python train.py --experts_per_token=4 --d_expert=64 --d_shared_expert=64 --activation="squared_reglu" --moe_layers=[1, 2, 3, 4, 5, 6, 7, 8, 9, 10, 11, 12, 13] --router_score="softmax" --normalize_top_k=false --balance_bias=true --norm="rmsnorm" --norm_eps=1e-06 --batch_tokens=[65536, 131072, 262144] --seq_len=1024 --dataset="wikipedia_en"
Below are experts of layer 11 (counted from 0) of a mixture-of-experts language model. Rows are named gate (a neuron's input weights, with its number), up (a neuron's input weights, with its number), down (a neuron's output weights, with its number) and show model dimensions 0-191. Each number is 500 + 50 x the weight over its row's rms, rounded and kept within 0 to 999. Numbers have three digits each.
Before each expert's rows: a language model's description of what the expert responds to. This comes from a sample of Wikipedia text that the model never trained on.

# expert 6
Past participles and place prepositions in descriptive prose, such as located, released, played, "in Leavenworth County", and infobox Location fields.
gate1:479513447526582490501464573534460444486558508611486532450545483440506420448442501539517512440540413507459543552555469487506554426514426587573477446544499536549521480548399523540452455513449446515486519625476490496463451449553538513395548454482477556472528528495446563482515523518476487392513588516569468545554574498514454562542441473532474490561525524511507487510471521536533531471548481439446436563523530490525479583557450553595452473348536490446501416470485447505400518487465462486536561491432443477535375477532506615425405471452416422502548496646480483525524446477494493413
up1:498472537481445512510525396472527555474445493381508473569477507528523580535552463476471518548447594487531457451454552513497464564472561404421513560472487461450488511445606467481539529493546568506499459398549509496504531574453465458603449564489510452486476467490531433526470477455541532602494417501437503464455442523495541431474568525470521525448522477504520490509518485464470476521477511573572554436493453491478519387442562470424573519656460506558481584501526548486589472523562549519451414505552550542500607519496515414570608521555593573486445499360516517480440586508504522599
down1:477564481447521477576544505524462465548490498550420458442524597478472402456551517462454491488514577446438444514511563475454512436481525384497551581548471532515496535507512449469594517504414502517521593522508460526425497433494512513521542488535449462429414439562460553471496471547491549481574441506485533502528611581538492444527528533438478528549486444410578528534556559514563582502603581476468432498501430482490614415514508528537401555554520505558576493527564421458404381479483513578434403528483457462463577425436506578538465465570469486517556544546557421532533515454464522486

# expert 31
Auxiliary and linking verbs and what follows them, such as was, had been, would, became, too late, However.
gate2:507475456477516496605638535503486490468461476538501516416495522461560452523488416548501497516551515404453481524613578523565497474504443558482563535496385506497408488525500449501479539559410450406531504479525444500544472572657487565466531495457580438413556516424506531529533560437451520444540534463492497555521487514467455483556451531445462501524544414486496490486500530416528412567478514452510573402490556440537527536534439565502449445544471549446474483512480442454441508473537478496475527497526503404566531516516428382505548440524439503597417511476586514595399510543392484461
up2:515537542499463494366404455476504520506523526431456490570539496576474540453483562459500506489435444553549524481395457496459482540493577437518493460507523473555557522482501547494522470467604517536457475560455593468421539427349509441510493481508399544594432472567546466484480464528547489524429414491481519491486520475536564513448551480503521481464538525485512520515451498590466521409514526561503455535486413574501498477518590392513516505478535423578494572501466579518560552531455499538512431512486527606445503474496570568487462618518571543444572463557415414408594457444604521560
down2:521461591510592459456462540484503457429525499468502584478540478512501557545457531509443516495473419626511558538445490524404557561513510513546522565513510483360474436494419465474530526541546532473532499507529516501483465441653477559399491531497517410502502426403507537501396492472469507521518452481486582460510498390601490442483423508495459498519606448576548487568486472530457523454521471475554465563456561533451466432607408524492462477479532507481549547385542475410439499474529476589596429459507488456556412505565473465513462432513492432432541579472539514453461521524456488421

# expert 39
Endings that complete abstract or plural nouns, such as -s, -ation, -ment, -ness, -ism, and whole nouns like government, research.
gate0:437483426400558515519474408535465550603471569448557485515482472547433441575543468536481485496413493452513476514467603475438540446621624505592487494545556518463533514458516506529438437535559486504416466536571488540540501475429515384498521545553435468517590469470465564460467479550557494504503416457513582527499594476460383577443532539563462481583453565480510558522468427445502423491585548458550471503512463451606402499555490471460505495507478436541459490530510441519473527508531506478472508587534510521444527527597610579551462560542468503552460585440445459489495447532457508495
up0:497490434491606489621467453536452552615535483508546492610409540484546464595551477508482441476540529531513476484416495438447494452525495506531451460609582523431519517503497415484494526501525509536531484569502447474524481494421440443541503425542473370525541558500475503458484529509568596486547509490526496453596504475503478534534535530471489489526612491496505551475485472485546577546492460432491482635538503461511398487442465456556589523432488442488488451622463484528481468505570365426445489542580588417502472501551515532540574617510559489505505548488482485427510576524425421465
down0:474499483430552500576571436589547494529403470425502519457536562479512538458480494443508548508489612603522595539572544493490432502517522478488532417442580544532391531534507555468437384516393500567488483619604474555442527508575473439537462447491554621494470563550551505457521471509567507432498481444462514555547520552548464613542488486517426417569532542516440535470539507496534534543533456533530537464514494423533568529524507482492452385560463541425609444473435520507498491509505494504546502548503523533528517548450530544495565406476433528479511452539464505518535552585446626485

# expert 25
Common English first names such as John, James, David, plus middle pieces of foreign names and places, such as Hels-in-ki, Mak-ran.
gate2:480559550426567451500586485460484528538523513468430453597489497503496507528653461472576454524505409543383506453455467480574551502451426451490546389506522466539510545467443494444516529397476545556536537472536520413427516551487496508505534469450523506498319533480428473494363509537489497450559589494546469532453511552455443451544381402468470402483435543457551461521452458444432516561548488534514567518503579525478484459539415519452435469485484558487458481512473481470491491535554510439530446436541479477468462444494476467507550512425539434484460532574477530453450620436539459472
up2:455553552433564511575520481531500534569547549396472445606468530429488561487602448453528446491431438510455491464523548461585494496394433519453559446427463505544556510459489547492494628458506544491530524445503548520437478555450436541566554516487519515487444525443478470494394523525415480447503581484538498492439536581484427451527428367507563450560487588396541453574509440444441528555533506535517547495481615503444474472557404427456486457606493563432462515508395464509510531504492533425547430511515504510426479424502516420524488533432538493468423523497484546488517554449516479455
down2:521522508492513463506561504487569430430444510507553522491580406559538519520403549584507445566562417452461548630414536457577491479559532439485566474597531567458535571475500441545489519508524456488448441598432598448436480537477487560513508465560487473535433453498508433476573555445543454496463568517473503514516508472561461549545516472410437514463475482339473594430558527490441528513473444463522415435500450506528513559538446524456526461558495600537430453502499515469440516495452583397464464506474440536540478559591498452435606502482500517527612505521449480542462498490511528586

# expert 28
Line breaks ending sentences, headings and table rows, plus sentence-final periods and heading markers.
gate0:485543469509472503460541521451494478456466538538444459637521504588522487555535439534496394486524467532544462503505567504501428414469523458568488550550472493406474508598368591627524530466575484485578460543440444508487476542499497517468512517569489596561512585510535551482529561494482565463508513573539443455503546506566477551488546435515423496439534502504533522543543493513482573399405554508587514403480540526372501434540468518497497584500502560568508598426433576501476487495440514539504428450504516515505513449435435541517513549476486510576617609461470482420466548566454431471
up0:523493482450511491518438455568514545526592434424558500365486460445427508459493550455492562466482547496439513503592438482441575539523479453467519471466572537513506442417559467399505502553451493455429558423586555459471580506497456499497488504438540502490458414568494455547406425551446468482496538444482537566504412558449474460468420556513546518609483425487473500534531511463505442576632423517465511564476505429504439529491512453540530466486516433410540360517456428457520512505571514478481501544491550497513494582576464505455482403530506501422467359531501497582532503413477556516
down0:565432521521493574484553425535500571498539434512481477483481440496502488447508418457455484535559510512621461518468418448481560541527507461513473519498506534485503397477493479427485554496458566541535526480484586530624421470522495455460561556485467497411579545446507483480525492457500511433535498488603495491565488431499571561512395588456542494472597457408546491396509567517529427527520482592444436547524509480532441543453439596638618489540497451551597524485502503531452542522444550474461432483551413507514532511565549469394393510518532486535466580557451530458464417490472434518

# expert 47
Adjective endings such as -ical, -tic, -ous, -ary, adjectives like local, similar, human, and the word such before examples.
gate0:518554541487558603518564434492472511538559499490452501544510520448523539512440466457538551508531507502444531492560428524482485545571463475423448466538527485542533541477535509480438417563543561536393549517477524502520521390467453540516551508473471479486482495560515516488474481445625471415427518471539549481450469481417415561486545494479403547510495548577568551447478517429503495664574490521414474573431492562552530446525493449509536348580479456482453489477395518476480511388575412528548440501503471428461579545489486475527450421614539558490461461495460588567551541481549512428
up0:498461459483468503499488528444544562489401445508532515473490490523526465455519509523425434502507445492463410476417506543471529462472528528532551511474445518521410473571513490525512505418577493564621410487487503514478526500538488550453436475521521507508493565415480484505450519551436512568544454516537480446516473489580542565477449505536485460483530488489375431512529572526495508251468490539523499439493486484494460553501473542541493660443490484560568497455557560529516491516513638491480554468466480491529404408484579537536493506433454492451580503481628379447438444591440511494
down0:594484516476518536505391534502488464503577533471586431488444373495543611464387488485566573454523475454550503509460474518502479454528457543506546461397505558455518509533482528552570599504596446481461501585475528396507532372471574538505442472477531540495539561518503525446492444474528516516541499526485547501505499486484478502371610419473543503553565448477494467514504498519501601528455559408480542472446463415641449471451465519557533486551494465491516576430518492474547506458511487521532602507470419511561444437453538450470507602545456448406462601482532561496451427538511547481

# expert 8
Mid-word pieces of Arabic, South Asian, Indonesian and African names and places, e.g. Kalimantan, Mogadishu, Abdullah, Guadalcanal.
gate2:524500505547528520567444503523527505423557613538452570432475455410489538502434516488456489503454558520471517468425498502481480544551577528530499487516537412510563607474490558462582443528613388580604568487525493418574508415545509461468490466546573579496560490529511527430553550572484526511522472502537493551509546447499547406510469475518565419512397489541495490451495491516490449410469434470520467524559480550477629424532515465602601556419473513523494459510553528436530520493504462476575543452532534553528640538459518552447466626482463498448479523509538510401547475545504530415
up2:477496509429519500421549488502512518589413411458549463559509529564531489518547507519570503463557437480512489556591500476516533440446390477484495513512458557477452403511538439568435545479365592452442443511487555617406476591475493540541540524456438425480454498474514471535471443423513478517491498484454474457464480573491432595487533535488411566485568504426502523566523526471532544592561552552494530457444531420531379557475501555403445455607523459494496529487451482561486470507536500569423451563440474436487380449537474467542522403529507501561496482463476464587462535447482463568
down2:570462460483552528482425499407579509388564523548554479551551477493445468537560457541440581431514443527487528649379523434509428544536462520507437457441534485455466538506420341479562598515469468529457398542500497582573493522425428500550510435471456539459521517433394534534534529511522421521466464425433479584517573439516569509544535550545420496495576442556496478514546492515520542500557435454528537439525528484482498388456468488504587473510491512543535533604535554558490533574486522516495550505506539575497564511513520530456485448515435531562542449419495523529518546469491436562

# expert 41
Structural punctuation in tables and infoboxes: pipe cells, colons after field names, section equals signs, list dashes, such as Years:, Class:.
gate1:440462480417593519455505493478504460507426477450650705491519463489513474536524504493479520510549533481607465556536537472507444583506532507470394430403451540505478411428572513556540447566489530524462468550534457539569459516459503592518523484494545496481491528469525441546445521583533491542448434422555511456511479430465489496466465577417531447465462519527570461478569494466503557423536438481458428536466548533434503519515501501426506443579479477442473538515543435476467424500575490498511497449618502483561518561503471482475511565481577390604443512473535579470420595526466508444
up1:571505511551380512553484524577468475543554478583313364496507566484487569492475482462543521484503516541445480431475501506517502439533463481486579481545585532517540499618483473446522563510486449494539549482501565425448536482512486419449525480441456536545552537530512507383559517490515508436507548568392497557505471532551478547536496466606515508600535473499446562422451477530529464568484566539519556507497457565572573440530463497499505492448524553542520435541436523498530513540442484511491462549427505463461509445539591467487466485505401569401530507523396443554568397394566535525
down1:504475507529589591501427490464550617509478474411573533510480485507503602556427523479400496508582487419502422524546540478487502450537475551528474493526521515415542459440513478594519575542503557411499526509585420389549567528520509522409576448507571530452446548535530490523479528466458507485487552490490447456517396425388414556565526435548436507466452515612499451534480537531399478587518491514586471498492478417528447479509648481507486523551536450475473510449509506556523404480444511477543457522383529452487533520442435523435475487448476486574508486475528517508501403552563574513

# expert 26
Plural suffixes closing nouns, such as Sikhs, fossils, Sirens, plus subject pronouns and group nouns like they, he, people, members.
gate0:537504483494434490514433408549408465381427503409559459551451529467524497501397414420500446431420419487476493436511578478515507520514557498501479462506633538522439500443469528425454471385383496582454541498528480484634499478579492516587506507438542416505466502480523438494461483447525541498585478516489444340443485521485463539554555576484512452433463527446485527531486550519483443489478505506432570496450510480565477515484522438466563479550530548580527477475573502470461507504423457524511506470548532370545466502479448500580610496582464470523453538506523436488539489556531519423
up0:537586482491493648559467582479507510450543496425423513535480533475492508504480512412536502484466401497512422494435404568535483552532524479503636449496444518532432466551475564433457492445477520549526541457544480489479422530520461495551583578554539546526548524502551495514397464444502522531533516491581473523547418486503356496537520513623467439536426464517478569426543490451492407478505516523480564514507536476493572504502487409538485583528500540542400531473497491464555570538497484473472544455497469549599621452460414466543567549544540502496548580457484540543618483621498541513
down0:439533530454501523524578544498467585595524458490490593504500502557437509516563642384495572529475498492464596537448400429541461526523423548552597467530461522491475460518441466489481427392428445524445475538542426496507475453360485532548520576583584469422524500547520507564574526481461524476484518455484468522497456542500573563536369474596382507504501529439511481517393419547504480471465458527496529507465484517491469535481579538528440598424497498435452515440510468507500506424546511550468491530474497529571570562473467599465462489480497547427534459468426487516506422436534541468

# expert 16
Adjectives and words before nouns in place and nationality phrases, e.g. United, New, American, Austrian Empire, Moldavian SSR.
gate0:547489565460441457440490530476523431464504491475470526533468537374350539444507491524491491462438565447480536471616486484532557562523462521496491526416516396513537551532441479445467436469515412440577524551540512534552429488575411514470471517419531460520476519478630439517487466428420451447446489480493500498509541542601518520402597527483487456539481561482463461489460451465501519527492477449454434533488539498444601427558536516517502556515403581500515497466528460494439532419541457528444516505548489426517506520530588443564550411505529653521552446416575543464614527464532501472
up0:449480514516506513456476566497505450547475569557540501434582483492497502515511615500515492506581555595501592524468516525481497464447551465528463564652501583526503400429536464477530504545563489542475465545541520454534493486401472443590529482537424569438509478473483479495520502558589469468503471447638485506507453492452472474521488475553564616399456390519483505567482500530517405554503413472599502442559482543547524459497445486475478502381500504550546505455483609503455489493574422520522532552445468551506464424489527608463487555540567405384500539487576478558462409528493530520
down0:476556442505475352493500508507449438542635481526479496381445528507510501488443563478524477545526486526570515489452420535560490533548433404381481556404524400511508453510549451452505513533479529482507485494521558504481550497496459511522589506495491573558491566515444483536518386616473427576398535604529539527444540488383439464506487504518458497480525528573534540496386473483491455543526493527576551415523548525555436440530474462510478562536578460537509435530456515527507520572427507494507493611517465432533478489520449385521559484513463483416536588565499481590524591499510553518

# expert 13
Final pieces of proper nouns, mainly places and brands, such as York, States, England, -shire, -ford, Ninten-do, Dy-lan.
gate0:525554474435515511479538561428539457513502517439414536473491545411422484568551430536568499551443535486467561471496488553458508515532571503515471532488491458491531537469512448579599573431527475437461509513561492477546523490445503498415471472552352621514482600503444401489391542534520519485477495426516479503544562492513392497429491585439525516445434456519448514443496525477488446612571474514482455598479449484426408457446391502449472417444531464519583555469499497451510438523551492437576410519589503519448608543523489524542514549514522499420561443498572494526487515546512498605
up0:449641551481511475488529539468475476514514506453493499523470570418422498563590412502508575499466538561497511494566468556437574482565531463528481486512497473498504557475529454547564586469566457498534497485548513466550483452508505525432478469468438578511453553511441350484430493516467499510480508477575489499554601476538419479459504538443545549461416454548455524491412541498495516582554489532519476534480447536455478498421424581443557366430538476582593549481548446490592523578603501518603420460587430551391589575557492544488539504496556563478541467466561524488500480512497566562
down0:510547474411426488523446445515439484471472551477563409518591395530439522542489494391460495645521423546502480487439527462538533468447498585460466532622561419523497458436486486539465522567494472487395532479506472512555517441519477486547538469547525447480602481505477538440560458448516524460553534458555497462499489417441469389525432540505521488504549622511503549554536449489467512501572505477530458438531477574444539421520463525545517473595391550570422484508472500547486486513476509527444503444433455515541544548549469543502508614480362522560530414588428513536481452536576570480

# expert 40
Leading hyphens of infobox list lines, table pipes, colons and section equals signs starting a new line, e.g. - Slogan:.
gate0:525534459510469546462453463495530553534531525527504514475487525517507617522533561531485484431511574497472458469454399495507558506469426432521532517575476477515476473505566580567536528468539496490501586491450568467464490514484567622473302558564520469520581465497516369507492493480555516558456498512565425519487447451470447400466471512515565467608626462395483582546476491437428470431392523441497597544492591521454491510465522461511528479486506469501516492455507463547439480490529478552475460524476477516501526489462544481562456444511431510580368534472495495476491565462458380630
up0:538522445549527512522597472441551526475546457445495449355559510514526504555533557474531511500513473521562406500430499439561572482505499402456547513411504501491538500532495458440472486527492429516486535498373548531434469437444456553527342532505513464431506536510506433447564474549481446463478554486436380531431603507507525455512447444529453481513509445505469481497583552522347455441457523415439600545477605517486447573473567573442482472450501391545549533454514457543547504535521441547516497525480559573522505501489457526578513443476452450549503581543481492472439613501519456516
down0:415534487470454599526435445450486418537496507588487562529440544545485605514489562523515440560440533428425541442475465536506568444435474484477540527584588486490463460459503399516498486524453539518479387532480555542427485557480432508490471502479437463546527445533600534498432503568428635559462496487574597540456474405443466506449466593557544463597553530419487486544543507533555564513456492415477483521488510533439535439485572501574529525431453494414463391537520525438480565542478446502547519441471496503511500529501581530515483520486519428536486449442473449492622456400452542461

# expert 32
First pieces of proper names in tables and lists, e.g. San, North, Val-encia, Maccabi, Spacewatch, Bagach.
gate0:511498470571451461543504508558470460433445477386521477546460540560493530438568539462527520520481486490526449452604449459558488524470426544420541493489444420512440493468452622549532514492526468558522540514445543468438522474508591483496484508511572585504518449548465448519483499522406479449490428483466466410481590447475509438519456626551466583485622535479503531448514453477527531398502517567513510499472535430432657525493540549423474581573584406563515527527483444399497560454452482531471585579410532506550500498448588489443465580431485459502508483538481420506569469482440476507
up0:535459449627435488521540506535499479402498494367569509469485540506479510418571540512501560544459502480528506464579452429523490554494503519442587431462429444465516504404480538561550484554518474561501551466454504477494476469553628461529510537514525574416522423560480477477479496532462447430453416487502481409497620390468531431491444595539464598532644533474516532489510430521533505432503529546456522496508525467450599574481524546464439550560529402598508555541453490403492553513488561534487590575412548520512497495460567478471481569445467454441502502527446488541567476486484470530
down0:492430534452518507461550438509499562504541414506475537492443485505505414413520505557471538546508496511534507493422443600484577551554545484550493488526565573498497531594497502490393558538497473511403490536626473513450497530508519457456521514407536524529462478601384553465504519435473461531508488467534542471452470451532411566529504420479461544555488564428495456499552425576518470488464517539472637479571493494595545617506532559578502540486424463518467367620489585528502520493591446591469473524583537475559567508475449440590529439496462571500476545463555500427516477498470553539

# expert 0
Closing parentheses, quotes, commas, periods and heading equals signs that end a phrase or line, e.g. (EST), control, married.
gate0:536538489506550550528459568498491485420508503588529450485592508507513510465479486510546460439494480469448549490505539571559604515570621420507528495532442504403514458542557493469505463571536569445511558455484515467532553456410575458420399471500632450544456482500494537497417491482529494567531409379483448498527487498453431450488475553544495499436467463533584446513447509458536508476448533455460503488479608486520480539564514627535537473479534466550468456509459459409550501539505521568483475549512566412509493522432618559463442442464533432396504516460485557545538534332415536493
up0:474440526491457446473546447505506534584503512412485547539438500497493492538551533494461532546493495532550451529508471438423424479436355565503452498478575480589458563437445491538509538434464437562496438555521491529452469558584437541576628536478383557440536522504508468497557515500454537438460591601524543511458515513560567536507535455450513515526554531457403570485546511528468500515554457521551511518536405508487522420447490377458472534525460559454533545476509514589458538470480494408484541462486449565512507492540387443535573521517453566608494484503502461449449464663600457515
down0:528494552530472407445453399619649501456526453484495407480393562455470531540466516487509437477457517484526577432497533458480548461543484486515552486491481472494444471537511584509549516541576494547500468537526509561560449438479428479494520622425511527471427570513523487548531553471521466605574618437510637409390389432465438568484531528544525550452453444570521532495475534503507424506524491512527574413415470576474495538566533562470499539496521581487534606440505532440522507554464478495404466523482485532538500517486599534586519539459491498502545499490562520471529452490478483555

# expert 43
Colons after Order in taxonomy infoboxes, Cyrillic and accented letters, Latin species endings such as -ensis, -i, and commas in lists.
gate2:457491453571477541427570467433563572425579519485506493445509461542551519446461456441515525544571437472509480566476572389449581491574559518501534553435508433491413525472444526535492549608562547467442418495547518481543458476521522504571597494488587491423529575466458490531408465471511489517596422500503525507486485535514522475478418518558472478540464565509432495494582557462499482439528521546585469509530581485566456490449506468483561605436513512530494536475475465450434516516489575506472501450581492581491477496495521458445497460539558566621440464550431403325440484413494565484
up2:462454462564478552444576444425567547451561493475487506466516459585588500439450486441532518558555428482508463575507610408465579496554555523513547562437505432500443506437471560552489552621572531480441442498520523458538465470538526489573612501503574496440560558486473455538423487497512497503603445509513489513503488552484524495473414519552498462543454563491428492490562536462499487420534523535577489536512568512564461493457510468466549609429517465523483514488457481452449510529499552504483508464560501584509485477489501454435472476560555530601406467525438387301436481402517558457
down2:528436503523551565494483507543518456564483447493500476486454448542540519450550552430528448561439499475467508602547500558477487426524462492591431487498509410496419454430470525461574435528532584535382472463442537524505421426369540478525578476549519487493566508427414497390540500553483438522443492416489558557467429540561493485533487428472522594483469401487490526491474477442513488520446502440488512564461424536624536595480513460506535434515549553549399413491541563532504521431417495508600460487537444556500397580502484543474435492519551475490513481425489497501554499501545639501

# expert 17
Opening quotation marks, parentheses, brackets, hyphens and line starts before a title or phrase, such as "Drive", (Pagenstecher, anti-democratic.
gate0:385472409439472370419533405542465458458533506516545496444445553517517531501579470570555381396477535496476536586582459534467505433471499458529459482496535565480545567532452487536570535407479583505545542550481528546507484543537477497585403541483486494486443465425516494491480516529451497445372523455497514478390621497491490453479440555541571567436551505373414462573494488491583539512435585630465473491521551468502478533463438477536535567387496486504443486488469524555541494457491558491469504514515538531526482501454506479560469438468565491589573447471459542472448479537510470475
up0:612539598574540607591462584454519520541461504507461504540548443471481482487419523428430592609541472496539484406418525477525479544560510574455540537493471432505459458474533496464419445571513417508430472440528472454497542445484524506429604463502538502493545539588479493519520496465551523535643488554544483514608409507537554562504557466446426447560452476625583537418486525512412454501577419365514497532472417537502522446531532500454494454579511502511568515501555481454491509540513422509550507480468471471487504491569501489452519532533439509413445561495512446495569526463505549507
down0:459447523562502491512502511536419588409577405520499403462518508509420535528501529468454572509498554516496526479578503563535487625529595541562488467496512553452413523526502489457474483633448541506497423514535484469403508497509507581396553471439496610515457528492472429542394475461502532624526450515549442419412422499410438595502470471506425500467467540473490536460521516509512462502571415499513548465455473523582473382394451456480639476483546496461510561532490492560579445537461425468501496514580505479523465536506511475521421495511485623521538517499554548502528484493496446485

# expert 29
Prepositions and conjunctions linking clauses in narrative prose, such as in, with, during, while, against, as, and.
gate2:533549544502405474538535501436510542417446587583560514448534517483516568612487480536493426448489442502551544490429499502425452433454577535466511457457442458525510497437477490472540472526508397501552437471501411518438556490495398476513593631526467542601424499479531462417591444471540502450510435481433517415510498568529495475484461546567533449565454538480505545507469503491573504556392409569545462499482444435503474548555521450476580557394509482561493458462477384468527570464493489492515424600517570499527493393490604591465475495497517541531512549494524529479519499468518519395
up2:497555512460614476506364411515569570486563428483481506514526495400477462459587506571577452495516542507512478537579548462632436533552506549625455455554600532577462526450483509533515450481561477514514507550480486476507510491509500461486425492467510427469490413607486500443537519421517472559535524487574532489455525452467469550515505521401437545554472471447515471472552451482363503485463393547574502550455504526542457522548426434499519518528450496411505485508520516480495497470513450470375484489647489482498433546495509412486474513527440525512544454429386578463542545489514404473
down2:422546553570537527531421491453554484588434486500480456532518479608491449559473406507527525459440463516485462531455460450557469449521549419642476428467421485547568444473585558496543458501474521494554541560511485516549457513566475574512415540491520517489549438624496564440565556491553540582490512459442491520425495550525481467429530464397501522415487556350551574480538500543636570503494522461441472556499511388525544532541436556514582508477552546481541437484444511488513445444397475465553526512537443479549531536587484473480486401539495480481515501534523564424459564498491495477